Experts of a small language model.
Size: width 256, vocabulary 10333, 32M parameters.
Below are experts of layer 3 (counted from 0) of a mixture-of-experts language model. Rows are named gate (a neuron's input weights, with its number), up (a neuron's input weights, with its number) and show model dimensions 128-255. Each number is 128 + 32 x the weight over its row's rms, rounded and kept within 0 to 255. Numbers have three digits each.
Before each expert's rows: a language model's description of what the expert responds to; "gets" lists some tokens that make up at least twice as much of what it gets as of all text. This comes from a sample of Wikipedia text that the model never trained on. Tokens count by the router's weight.

# expert 34
What it handles: Capital and lowercase F. Word-initial F or f pieces, as in Fraser, Fellow, Flying, funded, and FB or FEA codes, plus digits in sports tables.
gets: " F", " f", "f", "0", "F", "1"
gate0:141171155173121109134170173129151072121174128120123130106068129059131074101128146098156154112143165096144114118110121153127112098159144128131150115104086146082094139137141097103107136121157155156137102114119102148133101122116102185079142137145101123123075101189133115090082147163112122109100132134180065109119176173139160099118167129118125119168119091113165008165105074106147119126138
up0:153100153108110124092163111125123086086118066195138123146089165112132147092169162113102056175186100177106142112144118127132093143124184080151179120129126160138081152146130113146131128132119144061146123110057146100044096124117181099146183105093147098085143133087127112218108172108130152115086142144134145105115166152107131227111138148168118107126132152125041110079158085124177141115178
gate1:106051121109162107094090095125125143109134129174081090152161148078127184177147090114118134115093183129100115159165157105124138130133150209152150116068075130149080147096128098140179145114137175124211072132204136134118149077127115186152150145125141078105099160131126077131112136142115106075185113113176124103143139121150143129127113148104154130097151079143151125143126135091164185138167
up1:100114049142169149057120159132156153121095103076109105142100137138114101139072067149194073127109168136170170108042142146085092132134170102133143100121129126074105142138123085072151102127170128129143109062095146133176193114181082125159165133099083093134161050121114151143136184118158104136116169170162109109169115144162106114116123125113145100118125138092122160111091131116142106180121
gate2:076129125102154158060105128167115121131121121112098145148112105145148159070152130162185140122139123181117126118139105119110161104162107177146192178140187132149171140111109131174123069134119112107198110081108095128169119160154107159145120150080113162135120131097107090097126080124154092126128140174181111185142090188131140122144173149054179204132189147104123114162068215151129084146145
up2:181148160089115221190107209076078131120162129111111126070124156086180142111143108149114070098141126120087096126141146173097110142089062187112070139100196099107087174119168125186143169113106179140098136144160087156105097090146095158158168148103155126134153062108169114104105099080121114169130079112101062117096178157148133078144212158077108120103103117139204117117082129151120105148171
gate3:162098156154167103122106190098144154172178140097148176140219150151098131124086098031089134130106123123095069112101127134101169079144108157128154134172161147102164112136182117117063119142199147165121098153171110114134148097174135114113184115107153134145133162072181030037171120150129111143144198119161144127155104104122117100143137125093115148128102125139162107148134160136127101151096
up3:112114143129117122121166102143128152153090074148118061131158151139154136104125150147140140129093124115136135136149158131064115132111101103151075160144143140103125108162152137117127080187133158147155124133110071080103144153133139180133140093119088158154146183167102127150154060152146174130165177169155138116167156074078111126152145158169108124179110193105083166076128162139168113095138
gate4:171136193220089163158101156246123195109122143187123178145225150134142122095117138111153128178150128107053148134108159124116181084075163162148180127125100147174130116080115077120109156112088120118144131127117103123106134110142188101198102130099129081152115059143103103148120112133130123128086179166159084160087114130132139130116159159068115125075134155144162048104115159165144151157094
up4:130166172129078139156185119147168136169138137135167143095188111126099108149136138095124127130139094089136148131145094130111099132087075112143140149172119091145138141120144092138166122136184099104126179142146116116155166154165151110126147087069114088139120111191155052125127151136106097121098158101126158112129137127100139095097130116125115136145085103091157137128090074156146098096107
gate5:160108164154124098104130089113111150152154078136092166114129138148122118108149205119110088081138155136144114127175068130112143157147124098058143086111082123165121200147124129064150139107094089094166185123109146131137064140119093083121130106148087112167148190057153172076128129111132137211174108166137161171117168144136116140084105098162128134132139178118077121149099130175152095169148
up5:119115093135102109111152171132162135115089136136105006147137104100127051080126118136112123123120125173164112151147077124140141071136127132087134124131093136154132098124187152070149052171150137071163119148154134157147120101111106112108228126085139152143109126225082116132127138094147126107121134136140143136131133125164116156139156114132164108125104062158167090173120124130084165112187
gate6:125124076109094137153135127136082156110131204118150177167092110065148156114171184094110148110114155122073187106114163107132169150098149118115103088149106153078141129150084084141143175142122127112163170072113138119128090131134095116188170116167159108171102143120145107121137139123130167143124135085097130145109114171117102165138152178122104124152097113131162205124088156114129230124063
up6:146098163120125104207138084128185091157127106190058117096112107135129107181086128200070143106082141106158123135118113111139157156144110133131096138144143119152126137147184171105128115128167060173128111078164155159106114155081164138138074089137153174163115198175145115099093119125119078100200163114143042104138152068104168073115076147139138073091122193089089128044109145122120133109094
gate7:124142110162144067076118105134096096104137100098180086107132151091158115108156157186155163066153119097123136142197165113136154117104104231154158104085171162103131162151146100144159108194087137107127154152152099104091077129127139175163117134063135108137145125125130095083080131181095176133117136109089114146090077164180129101116108089135157066095100124144088106082095165173132156100062
up7:100121106135145141051121138082123149083080118143150175136093186136053172103097133171170118126170114152126098117115108114120121157137142174113216077137118146105035090165157134170137111159121135179160131080142083094115176111098134112115151127130129105074144200100130155166151160109099152135149138145151169110138073109108143109112066119081108156108133125163181097110133075116139182119093
gate8:104083106153142079135106153173128123114103055064122109144068072128105143078125164104179127094125102183192159134108112173173110112158127197090135113127103139120169123123085107127131051120122150217122090135107081154140090138191149148141129117081080134131163118031123101078144094178107099147140154144089133159157127152183154131108104067127140129115127143113130089104133161156148097152105
up8:152163085125083091194117117072121148144094103196151049079136105086171121145161100145092081138091091084172135153157070105064221108122118126105124162120157103114185138125162085108193043115104132123143127137111145114153120159101161154089073144129149127188128156144069121106148099084167050101154081136146087160162136150125179164108165126152149057140181145111115165128116174163123103104118
gate9:110170132124059110142097132069154139091125135112195117104104162149114126126140136126142163115106146168152219114077134176142165143157143195128107109108162130142123189090153102152148130096091095062160113088055125108110076171163126101108255075125066146150141078067137117112143125096096127068116151192124127147116111165093102134184167102120090124132158122129145122183103080126158145173127
up9:156115153092148178113040177099145123156108088075137138085125140136049105117127109117106138089154126135131159143115160114163141123138202200169129141095111110145111189110183126163141109150190103218129118123133126101130158186131168102138068138118116057062114098138144145076173095117077152088150153106084130117172147149138124177152116197156106062141130138127130103100093149147087136158087
gate10:103109111184151148053130150098161126184109151058149095151104165146145125144126103151125167180117092124129182181105098110119127118179085126140116089114189136130098152114165130167138129072109147118128098094130122118126147153098182125116104127090112152121152075066097079143144158103114122140059129126161135125140163147161109113122137119116156176074106120167131151140142176125155175202157
up10:112126098121139108131133101163131103132100150134137155137127162069123088137169173125134191089096127146176131118144133098112106146089127184081164103132086110162208087136143135050098095114147165165142131084171126124146138113142139173144085124172134098131105088109114105155134119130121104089110093114123169143178115100139131098135060117114144118157150122148114098133082169137140094113075
gate11:171148118174074134074141178145148164131104160097075154211132146153130062184084097071091123067108130109184163099113181150181158135131067148144124164122074092128166149089096114161110087154216103156134172127112112114139111146152101132135100156073094090128124146145106113143135138157156113194104154122168079089164165134134177106181137123142154144072115145136093135102125165120105158111136
up11:120097073129168224146099109118175133121114177133109159091145141088175171196119196124092106122095176134149138136112079157150116183083161217159065101122147117123118121137096160192159176089091133173156168079077136102161095165074140111127153112124132104123166111143098146164164110127133123109102083162117175119083134141133128131117087086157125181129126147091130231168171155086142123127110
gate12:147156130126138124081119169136156147167073131137114148207092104116102062137168128157152156131138157084136097120156088116127136087102117117121147080129114166155084170112140088108123104112137094149112039120078149073163108099186138131141181117133109138155115093179160121090086188146156121155128146151148115124141058142109134064146133142170139131091155098155121173147091129131120149157111
up12:175102083109168154167154144118107175092192082129102084094151088152128083115127189133153130197146129155146085160133112105133154157121169186195161119113134147084064188118113172170156130154122164150143040116110117143106119108094155132191135121164083139132153087176212181107091176118127135133156091185117146117112154198067137093107141160105156155129097144134086141113094121206108127125122
gate13:095126174093094093149149079121138131101150205066110160160140091175097137151144173118131100146100113112083100147125157108079149124169122137135114128102160178111184149119128142167118095169106143137090069150133124154231130123116110122113066094120055124101060158123139167057149119152143126131107136116119080118095116119195107136121143152124081062113140133120131148053106159153149122160121
up13:081142071145057095132102159135153135101087103106117077127148167185126111157141108179216086135069107138162101193181174100137171194168150065122136128105136131112132187152126155130105065123105123145081090072108107100136188144127119121108125143177123114108157126101118158150213142130159163115165163106093098186143141143192201163136142179089126126073136135141089072140184153099179090077148
gate14:136134148092151212087186131178124126129094107115119167186119170166099075163109139152142118121127091082154096073094119118180181100106162089111161156103099136131095124125119089161153114167147087118159142141123108182116117090145116062146147117140072194082090158225162111133101072135168100151127171137169102054168137096114134088133105094118144152079175132137082121089137155101110119144155
up14:157118156159147091129119117105082179072133089144204160049126118126102180113078103139159120166100145108093150153139144136097109140106146134178170120108179104200208128122138171091135102141103151117162106173157070124193060119164117167079117140141145155130104158084099083110090111098122152103106137105127075121120105109097119147143088142088118139102129159180203057096170141133126059109169
gate15:077128109099153137081141143113189162126172129136109079120129162108168133103103118128138107154184146120141170141135104080103153038106133117134162164126100135070116124156088072174140195121168086130160092102177127097198162119205127133167065090123119154131150146167123171105132133094151077141128103130079166103113119137150218109130096083146164166167144126094196134146112106078144109151107
up15:095087136105115115146137161096110076157162141062184165143070103145201080139122115154124134146112092115140148139034104110144126120159107144084148066116135169155135131125103203114116093129136169183102110126164170116140098126089172120073071116127138206144073165155098137127131093106116107109091089140114106155189085100162175129100123075168064145112139129102169168090089074140105155147111
gate16:132176114123082127133177120134117146140127093129120147089067143129128086189138106135128119072105145163177095175102108120117157112154153119152157126172141138088057161083134059165151111112078089171153056140093136111146177124115123079160163190145081120096162058121177192151087090124091107143129058128104092134079143033160181118078127102138136093119108070174120135086094110117107163151114
up16:176120156116156140155170116123124099153122110139148133116141093166101127128145058136139135135138141211119136122152125123091149217085165124106137145177086143095109122100095042156153128088069114106125174089151139118121143112185096194161188098152061129159123131101065125122095100144155118086131151139120140123145149106154130083093135064077139105124159081146148082127107151127186190141122
gate17:170126110164128107119122209156141111105157093137045194080175118117160120147173184150098130161149122147120168109130149180117107152123128098080129150152104160135165150083143117153129120109130143103107157089090092164137145161116148087100088182129017124154137105130126143112182031141130064081117133123190184085118125161093063106114133217156140150123128154101160174134160114116183095140162
up17:106130055060125108149192126078197136102147110156154060119080153149058145165124085171140128104145111131153148111123174131119142166113209106116103151135126157099184149075123112170054083167100142111110168150150114109213117096109140147110058103148140123185185171103095147104176063126168122120136119154211112127129160129123099112121118127151138094179126139176110142090081160125106101180102
gate18:122129085138163169221141122174096132143145123187110081180083055105075145156124172147075155198147127126181125109120104085110052132116086230190094150144116148098112129141123086146164160102088083127161096068099121137129149121083164090131136072133226137127173104126112112103077129086148117134103129156176169100124128087150132105108163156089135108128133165140155132157066128177109164117097
up18:100127150160080114159122116141141100141111103081121092112143132096143109091099112083152139076120133076105134167116104158140144140142111103123145153049151120154174125184114116093157164169193107107137102157149172109119171080172129129155025079122106126124188182121146129141153175124133198119156172112174091110106103146152117160189150124141103141138201137130144167112083128107077101145080
gate19:116139080115130104156134170158100075141150168122140175184100107164097121149136132236107168110152072118144109135085088108127141115140105104116150120115136177121061148162105060173128137127150130140148139091118133184191177119159102129142079113120093066100146234135130172126096109083101113117118188138193177125148150086137129085146131099133179154078148131127187105144143154143122118159093
up19:180089085119111134090087106187144107129058126084109142145096074135078134132161131136114155221096135113080132169077159106132166110140160119085098094174103140130107121133123123152135122115174072031118123146128158110123092108167124163103110117102111075123132108064135113106167043163157081156073197135137151119127091156123098161153119125133123151099135193110122172151104120100122143154140
gate20:142143107128118138118098081119096092101129110129103140121179060184091150118055103148068118154137124106130139077107088159167059144110111122157147111092074171175148095117148140102155139111095189143133143115087176166128095107177149121173154116123103088142103170178108121145101066141121139144103122152082190178114139156105084114150109116160182106125162108169113150138104062162127119185152
up20:080168160090069137131098102164111124108139122124095154118124155183094135119112128136133176192129072113105107154128093152143088107091104140167151153105157115086101127150108102143140129143126141124138081146092139120164150120118161171115108120149057179085098150123119057070155102153173143145142087077145160158109118227105092142131153157129129117161133098111098179147108133105127199093099
gate21:105163105163058144158146153105145088114121119121107137203177109117159088131093136072138100100172118128171063149191148119126113110129141058102145122128129122107107092079124084138064125139122144100115082139172170112154148174092137111084210143152104098135146146092131187063109135176141104165127201126162144106101073137134103123121160185086157113133119086184114127103113125148179143122160
up21:082141133139142077093116152111155122099145063147132091125131126137098107106163093080099118087176098175174122122154124180107214145154153042200150090133093143137096117105100137144107100122190193112158103115118086159132124125107117103133101162112196149122136194157069181123104118137098129097157173191152100071147113115152148133125124134175122145124059161123118124178126117108148140142140
gate22:131116056202177140143120085145170116073158100101154173146093143061124150158183094169123100108125146178159127141090158147109106157080162168142128112095143152119127102105098155145153098156068174081132126144180148157158111116106085215148130110078106145151168154139160113122134181092144099116140124155162134172104115144113147104168088146112132125116087130098087092136153182168149096150127
up22:128156178047126091165112184130141194107116156147086086157145134053128156083140146125067129126158133118170141142098117184139114095159158135120178125087145119150085160105075116102119135113095090167139074126152141125179118120146123102121156098173159086106126143185145147134128165148147107159140131132094126142111089145151117130187079132141124133122147180111075113144195154149130135130158
gate23:112116112184138196096137123172150150165150131101104177126172118080179120188139094072102161142138117160118158112085161093120105109110107218118119154122118154103072140098120091155166159146129134133094104167208156116117155131103136127144123110110118125098137109146146090113080098121120128169093093131145135110038120159148138143110172102137196186113122080172151036120109110169181112133143
up23:118103093099138128215112131179166146123122185152130120131148142137138021083110060128126121134154167126168181135190064094136125121134072126146141131178166100117081129141096131094140027074092177134109124175130151141150125088139176094134093139090130118153116198162160135142124163109106125122143075113132116104113149146147099160168116123137107093106106092113100154174107109126163155151134
gate24:117127164092125154102154178091141152179136100145102184197181175168137155096139153142102132176130156165109136106084148125128113168101177067065167092101156151153119117123065121132089167147134120121175124142045109147176126166085116160127057052139103077137154103120042159173083080120136119139139188107143177112093099131114164096117091147093116151108175115097135068101146111159180151147158
up24:176129153145119122131129155174112176138128082210081081127232152134091128123131100100057143111106069095079130141122130175136066118134116143125145076138068103133098172125151135164084187162143097182151145100117155121156135159180175113131094116147130121185090120115113140161142109117159133104072074074083145123146139147183134133136226161193156120103155103164127104125142141119110151103160
gate25:134097133156162078103158120166165125149141174128110139104180105160170108136148122186130143098146139161108118100098111117092141131153168179131103108099144153067158200163140083118065096104099152144119109150189076141133111146141140143085124122087132123117109183142144173168082115162146018100116176083184165099186134153144125099176142116140160141088077141124166099106125129076145105122112
up25:160175117072113126165129163176104147113179129119107129118182126113130107115177083132112159147115115106120141158082132173136107135068143125164081154079132133117053176104138128062111153121141099146143106110106159173131125107145124139135040155118120047142138077094123109166117127140132106164147107125060089163119150148087148129141152140196074088087100113130099080145152184124097110209067
gate26:149161166117118149147137122169139175170129050098112129118173092156118140111133076138208153143118208095131132134152183171112168119105102106136119145102161153085138146155177130100109121167157072105140067083145104105102124157129198084149167116195126090127104100134163126174088102129137147166077091177116174166132115111134110105112121169164071142106142213141138153163144167090077150140079
up26:150125176159121153078100150121140195124111121131181108121086093092123111145147154159180106091146107140143139166116121096144201089206183172129124116129101121156098092149070102170119095111151128173089150146169142118075121116132110123081152087126089145109151107100124118166110174141124098121092238172145090081155091149101130143136121126105095144142101141136147055129122188145091124117072
gate27:067150117179119113142125143097118107153110178081146138080172141167131143075145103134136090141135136119109159091084124123137118120125170078143151119129129173093108204062103151056081137121075173075113119068162111158127097100152191219136156146106113126167084157122118138151084062136113140111122157144132135149161135156078141120127078083108112118164136163097156147152164182139168118203119
up27:103091130124173149168172099121151179121137157161160089167122128167136096115094171132154150071084134151169177094090126138127089167129198145093097111177159099097154074146125093112187118153117152146173167124130107118160078139110155148134137110056129120102168198143083070204134142132159162091107154189155111122162085142174143139136131140123124102116106179122100121149166125139083121075096
gate28:160153143107084080190139090173131153082106143118107098140151131185160054099179095123123095150114129174134130085071162120081136113155189141135096123143099147121106110127116114141104159169200166088178096140107155142153122159126194134132191077121091075077160094049129092131103195184118138150129110199134120170161147167184096126163116135074102129142140085174140164121131149129137164191148
up28:094113065200086116065134160105136141147162135116045163147135111091125098113132166189116135089137094125121112156163156114129126091136099117102130136150146116097202155134105198153179159157088114175108110154171096115104135137142174140126146137042092072098118091189142081182108107151097132191073107114143110148134167141126077163161139128117099140117100167107106147193162174114171128112144
gate29:091130073151093078101134137121158078150151101134053113099121110066110078069151092115097096129156095112118164128138095144152132093116103084098140117164108104100133206065189107091164170104152111149090155060082118141158119126142128118183097151158095104100156076108184136147108136187111136156171171109042160140147141101121134057109124159146118118151155039129091100078120096103104149093121
up29:148120125130066097080127196140145175115144107074080056157103191123110085085100099165169128102139167107131098124144138183068134132130132152128140193122142151172146125071132160137117178165169142133114167088158135201097106106206125120155172120083165089136116103135082089157127140162087079147132138103139155083166123125145118120158128187153113132160127142098138125111121145096079121104112
gate30:106146126106103155145146129100101111146134081119126108119098166114121121101143166101133116139157179191101159149147126113145210181085166082145122113141103180139073159115128156090162112086121137077137147114121162056160146113112102147128133154184130075128160129185109183156073225144124065110171061087119123106110061142132161138122090102146117137167115112125122164161108111120148100065176
up30:162128112104133091161185168095150164070152108153125134057153107159072159131116054119124099202117106156165108087163089152095097106143183162134187112115080149099116142097179143129146165172102138067101145088124111156133166125148174146158145147145103145112091105107166157091164131116164131136140161135136124072181126168162088111084143175168101087101126182134102144120148130147136098147116
gate31:123087120181179151142113138106160042111120151148104139147152115153119108151060075142110171110086106150161137118111129100128080130116148100149062085117150165131107132133175087109119115047168150137177125103095117159125158157129166161114134064139109132179111169035143139107142103149139117130139126072138093101127148121100143148099120189117143165141158107146178116121076102106109156212134
up31:089173133094102098123095127120127152060106160140116161089041145108099130166157116106133150131132116122147113116139115159075166178093154091144129094120123103105118133153127109121110124113111098140161106150151140093069128178193056111095136149175154084108078102194102177158105143135088133160180161136121164151182131107119146109119054062150115163110102140087129157114096152152177083111123
gate32:161162156096123133169132092070048188157124103142163094124129124072146117096126216110164132080122132119141096151141149118081129184088146094181087126108140087118134098138139080153152122111090113110157149096081168088114091113106132094113084125125139101052114187122131088078073143110138149163091146127140102134174098149072182124142120101149141155174163084119181138119070144133139122164162
up32:122095203171155090091152178107098172170157123120131134127126138132095117120097103160100124166133150083067099131145109173121104106107109132098136119155138126092153161145157139188107103173106080057107131052215122085166120118174125101183197087145145148093081175143176127135117080170118155073182179185255133106128141167114065113113141120122080085139133159118113108124107113110067127073130
gate33:114154195157066123136144125144110117165112140107117084127106152120131092135183142115123137065146152128138115092205129157129150105112090061127109132092133156097118164132108183101135176129166114131149131108155087071112104109163140166103000112146121088077133107158191141157095166134124153203114075161070125192150115106122125125125136080165107156131144110154170167181119182082137176131149
up33:105189141089157140159185128135130165129169123096108139168152121126126068164120109093125178153126137138133125135089135114133195147083138167132150117146143095136183133115084092086129143117108144141138157082147125084098131094161147138130182082102112157154140142150149146120104151127180119113136097131042087076110090171132204157115148098109119029220125079127140087100130100078137190057150
gate34:116116127121097161124142123171184152066124082075175197088117150121117116130144115168105112104184132198138150087122130150093097227079115133126056107153150117098093161083085181090140143150074144132110121085064154092196104148136087103101142083109130174114103085223117128076158150111110122129118086112120159142153143187090149119162122161178186205107150119109073145143075143118119112177135
up34:150136133156112141155089091108090112127089151164138114090128172090191098072114128140083191076164146186106149121119075108124071111104092127107151057094066114104074122137152088152151211189145156151177132123117154131108108093141149119119150133145115069085142090138072065096150061147097139111131176118104132138122088112157064093055077126162143143133103097143167173130136119161119119104112
gate35:116126113150164106146130099109149089103148128167096093083217074063154159147101068084102118124116198104116105081155098102106088148156131065156205128129081104099111149132160139122119119086140166112109122142167123084141107075116119111110171129081213106134113115157207137185164157126093103104130134155065109162120133108132183099134155104153126136116136151152139113092102040143112169160153
up35:125160153189075164133139152047166120171147171143110143135079148140102126093133128161074099152110167108109124125188088159123106162132117117128192107149132131163109183033134104020170149154117142096120131126132147108165121168077104089148121129113078204118087110128175033153118078097112137106127124153128118109150173109179103188136164104185111067149102127141167102124110157174127135127091
gate36:123147172161138151093114139123179116046119114161139121105162114136187093095129123102102103149090151134090063134122175122125181089167150114176079131116052127108135100086102157108091075181100168126072138041116122138127167150078086132143148143167154136133076210110139136157170110181134121165146152211111137119100145126175068136130119135133149154101136128087151086162108131049146155134162
up36:115155101175104133137081153113154145142081145106095118138136137183137104149165196049072164178120117141172190085155152152117151127111167157140180082088109139138129148149127122149119153151192201098101116107126133137092092110160127089160187146150116150101154152108041118147104141130132124096134092094147179057118111071192126147150140106117153157108161159123104141127185115137127137056141
gate37:120068102120093092082167115120141124130126082132079110156185059145160113127117109152131169125157149108074132152166149102112124182145119069046073176127120130174062091125133141108138164150124095133147119086135103103168235130129129137147050115156152130155074175138068126152096149075148103168139142112109087160057166136145122148088078132190137140116130156172160173113136141105134147113078
up37:146132199111125143123108176141104146082072133108102120142086096155115167094132131118139150110147171167123094129119130138175160159136094083085086162145120087088110158116146158106073105111081020147074139131112124178086150176181160176154116120164107106131152172178085113167141167189103166135109084087156061128133078114118137117112148143142135054124127078042120137168086112133140170150148
gate38:126104062185116149069121155121096123064138110120145109101087128130154095073129095142083195155120125047102149118153138108144104136087170114154127117124097112092105113116166120108116068125140084142126051149153167123155174190119123129106141052144168144152082114130124149133098104130121154106122124127117109194154096066069136134118139137079124116117120123133190136105092132104188142148156
up38:162034128176080123174067102140113072098139133142149120103095144083111119156115189144127091170140150140127098153173118137179091144129147161138169108141112107169152162121146156156106158146128102162082076153138131183091095125092155132097122130118154104111155199115099134083181120099113136164189128088155128085151100166128090150169141143126126218128180154150140098076184187123093094138167
gate39:114121177090124135017135187168126139105129101171141160156143110104083115091146138149144189170129162149110159174102096116122180109099103120152110154063086171102153163116163167159119119180103109105108142145162116096031162138093152118153094120117117146134110127109115098081170111072111091154137150098169092166174094140139087131147134095124104160087108162112083119116167120086119187197136
up39:140106140125122106080110098175110123120126097167143162074172139199131141149118123063176133168069130114171118140141073135124111106169117201074051083085111128104180136086155153168088118098104156128090100138124148060122113090149117177143119144145074176131098113147220122096133140099128164123100108163194144200101128165122122147133084072085134139129095220151092107146139162159136094160151
gate40:088098101194081092167110101142134074091096105084113148145098139134127119055112193152129083126101124142165152115163115132143108169087157109074087106143098161142180110124137178133104087174109117106171169118102166173097098116126142168105095148098112131124117142132101113123141110136114154158072167091148161079139105155108101172129109154115148147099217184121139114152075176097188108190117
up40:124175122102172166094108167132114129122143115075144142132146090126150109163141104113185182173169046089152144146121165132123169098093098116137145092120088172068165116116152118135123103178142131155150158095098158188124106088079116118067114086154146100133160092104118130097142076159108142124157111091164177187159193076127116174116141099129115048048104156133170185131174079148114188097135
gate41:154144109134140130085124083051105157119157185131106102159173130107129112127198147127161077116126164175075119100073100065147191114141137162159150119084146141157081102101153137109161103085170124121109140073140112115129117122174081115178240125193097105161123092013115167133108117134140090188177146124117132083121090146138162112146150109095160133142090185157111121107103214134132143192093
up41:105192179174085161166137108117133138135143115153156129138099046106171184178161080144123116117090137114178116143087097122135142162078142143117151156150160128064143105125124171176124144135170141132139086152124111121089136155125113076154052111111125144129107140144151119113108147120148141098114101154129072125112140147116128126147135131212122064149138126139139102050147070105106062144104
gate42:135159092163113120102128165096136161150127103128170107134038068084081104170176090151091142085110173135117140121110186135163171076130130156176083148149122201104073151092109110108176108103124147071069156131118095110110121116145161126124188153136187122035115114165154142114126105134164140128092145120135121136137121159097184111123154151139093133104134084116191058108096110107078136156154
up42:169089122108129158105100158155172180117123124145096139162185112110115154137126071136139104131117126109152164139105164138119131096174077099132169175129120092126111116089090153152108085087180134177122085152158115083162177136111125172179159173154118133094171113171116116171135176156103139149145036106159151068072144105077159138135060194104127176096081117096153098146145189110152126117182
gate43:084106064177019153122136134103111097113141118118166084099123111104089126164139108119135126160116125111117159124118069153134150124142129122131107102087105162140185113114141146080082169110167124052155140145129125163106037171132144085112160134128128133176153105190095113122150101123096141155111118090206108145194159135130091144168184106122102160100132110115145173126128105120166162215117
up43:096133122102167110107153096115088210113124105116113134152066171130134133111141145134107082138120088135125126143103194095176197137118149086098132180158145118066085135110099114186108118133136116178148142140127118162136153058124135119107100131173186213144086141151060117146134123143128077070182179095097154098131158121128146092115151179082142140133133104110085143183159088106108174074131
gate44:093120185124113130112152094209127174136113115170087087151050107161172087103189110111133153085144171125117079129113110139114179113122084133102096139121101077139048133084135127155150129121127144164077138115149157126190125140181153123125215179127128146130212138097117183153179137116135134118179086129066145095039055163140108210139098145121085221094189139104107180077126103122156170172159
up44:116089129145146159096113141169117125070119142118115129143105191117120168173121143111115177106119097052098169146170091096124092163129159113126125157092137082132156143134091146102157141123120070171163135144071063151069119103110147071121069140078134191117142176201101154097093157155149090127119138101138126122165113083146088202133118170093095123120141170076148152121090110071115131067084
gate45:161134175136159133133125110185142109131102136119108118141090150101133113111093116157057124129101131106131131120045127089118173150085080132094086097142116155046093090116183070136147176136111102100120140090115068113126113147169146075139064129157190139129139223138143113083168085145139100082097145121131125196123135115135122100146101170082117067116188200121136123123092158130141140163169
up45:091154045120121138119072157155164087099065140166136119108133145153115109110041119148119099087135160104110144126119125090178173145144134132109126158109168110130090087154190053086125114164083120108130088155172180178186119112203074092091133133123113169126202170097150133124156073110121093119170093107138147135193100137098146091126127082120132114173108152153170131165127090089152079114133
gate46:112107096177197093133126102106126155083152137113075104147131176077089096147135093144139098100125123095099172091102158115137141057092137143133131128110116145151079106099095097129141146135108080073139099118137128068104138072174113130154107052120102207126100165144141112109049147170185188127131120203134179098116162152103134169124115124145117202122151183192089178087076154142166112134094
up46:183151116063114136095129127193112151156124115129208144086179133158152181149118147130106113124149120181129168083097186114153109101159149127120130142109141126133081109126109119094136140150164086175186162158177157160202137182149128197134101140092102116088106094153069112120142090065108094128101083166159153110130122087130091119137113108131101169100131153104134128102104099129104167174123
gate47:127128081150152119115143150132196070150101136122133188150123124060159087094132137106131117111131150151163112144093172100175219150108113141120080160113135136147107153169118090125141102087116092103124119127169077105158170086193182114079122105102133124107169142114113133153101118136096160171104104148068169153109114185197149160090143120120113082139065044131152124149113101106116084149132
up47:190127148111159100113115111087086169138152144104058076083096111183179126148133133116164129086160099165148179141190110125161120123109192105134216110132166124105086149132104126085100126132128151143144044132119106111134152113133105179120117169117104119090111192078150082132140227142135107163126125122122073105140152134158155172110097103133180110131102119122094069115094181132133126111127
gate48:067136040127155160139085136095114148138125092153050071112052157147128163136083149128108060139121169134118082152104158092100085122106192112130215169076145117165148141156107162146191107138130132148139126102148081145102137146059156145162099080175154109087120062121112171145091162143130103151037144121155140174123120193163168070104117186143092104148165151096134120135152169181149126092180
up48:085167066146115165126121119140086068111092162148082093134098142126129120116111087124157105120110170180134124138108097174090139108132112125141139160105138127142223101121090123170152102125129149141152125154062157127193107109082152177146114119100111111137096119161103143100091136127129089117127098146153096150120118164146118114170189104099101148128121210120139146147105070118115144098124
gate49:152158110133143122143117128147119121096123136102119145139159105136086087104108139152131143057099158098127174094135084212114089120127165081146141182121080125112065140155093165180145124139130154131048105099126161193154167155080163144092141123107191113113136077173155047139179172114134181144109133193096078154149111075066090117112083111147179127154110116123121117130065090180163184114112
up49:118070131169099107161086088156109135124137119126050125127144067081172159149134130092183078108084146180114165120100110149174134128101168073102160087176170118099118088120116135109137121110135156138143113125155111112189154148095148105127156140135082137119097113101086119137095120203081075226070094148068103128115187120114126111094123168083177132157136101120128123143209107154130116142139
gate50:112166155142066098083095130167134159131087146085126135151121164208076082124160130199111171155095117129151084132083168049127114157120097104116133149176136144151137154097159110117097146141155161124159115106170081114110133142154106190106148110152092127106163062088102163148142158134140142123113104136192045066137157122160135098109102143062075150122121130096154099123167142111121116150194
up50:151121116099099114151168138131133127114133106142049117100159132197137119084122156142139161126127070137162103126124110145111110116094185112125173087143149125152133121121148190063099165115130145125147162086111130158086095137121164169126114128160146049122093100178092123169136150183127114179129145138147106082121131117144147129077091156134163106104066148121153101090080190130119143126135
gate51:087097113174195092089156101124154147071111116121080141151104112111102056092146132164116167159178121154162087102146116124129143147123187149135140097177132164173097138105121106160133134113108124110136161083117158160130065139101131184054181103118208172146171204072094163103118110148150136089166122118131147130169097140112082167111153090103092064128114118141125055097110203101144130098124
up51:145129185132087191170112168119109062130114161138159149127167083139102156108126137105131157172103063171097114097156164101130099147116109150099105150140085136165193099104106159192077116102148108111154131131120136141095070116114097109134158117077180134096084089106050114148116129111148155143101144093191130129097133138131112154119110145129039085114170126116083189102185127094140123112152
gate52:134150160154131095141134076101149129128099164126197201119085160117171106134171090103123127124153143161107166082107117141102110081117118128195107102181107166143105201154127112066132130113084179136164145138162124007084152093189108132099158146097101158133103162112081124172076144141149108107100107115147077192142138142192107095123080131114144127154130182127142109150116107139144094163127
up52:127125098173112079095186196167144102094181128105157177133117143160103138110159169079165129102161121124094139139138139104086167148095106192104112086139103145104154144154155143089108121097109135147111140170120164167088120108121117180171103097077085145152105192138130154123148112150100117154131217183125169151174129140105096119095148118078160127140113120145109108179140147109159124165133
gate53:116175082084144138147111100165138135103141123165101110147222097176113147177126121131074129136153186077104079141142123122153082135124127156127129092111113183131120182142163094126168159130110105152142094083197132104137057136174130158150140076147158116111122115069097087108095090146130113162069130156196098173158105150119114158101130095107128092122120132181099191088162171120174082144215
up53:143156187099106049154143081169133105137108141098164096117158120095145195144054106128098149157074211160117106164098168126045117092211147119121075118116145093109101097087151110149114125109131093121109091132094132106135141184144110157109153108182152160118066154116076166099150048119128119112070143186071113076124133133102182148106111176122083097110146140135152092182139166116142099183141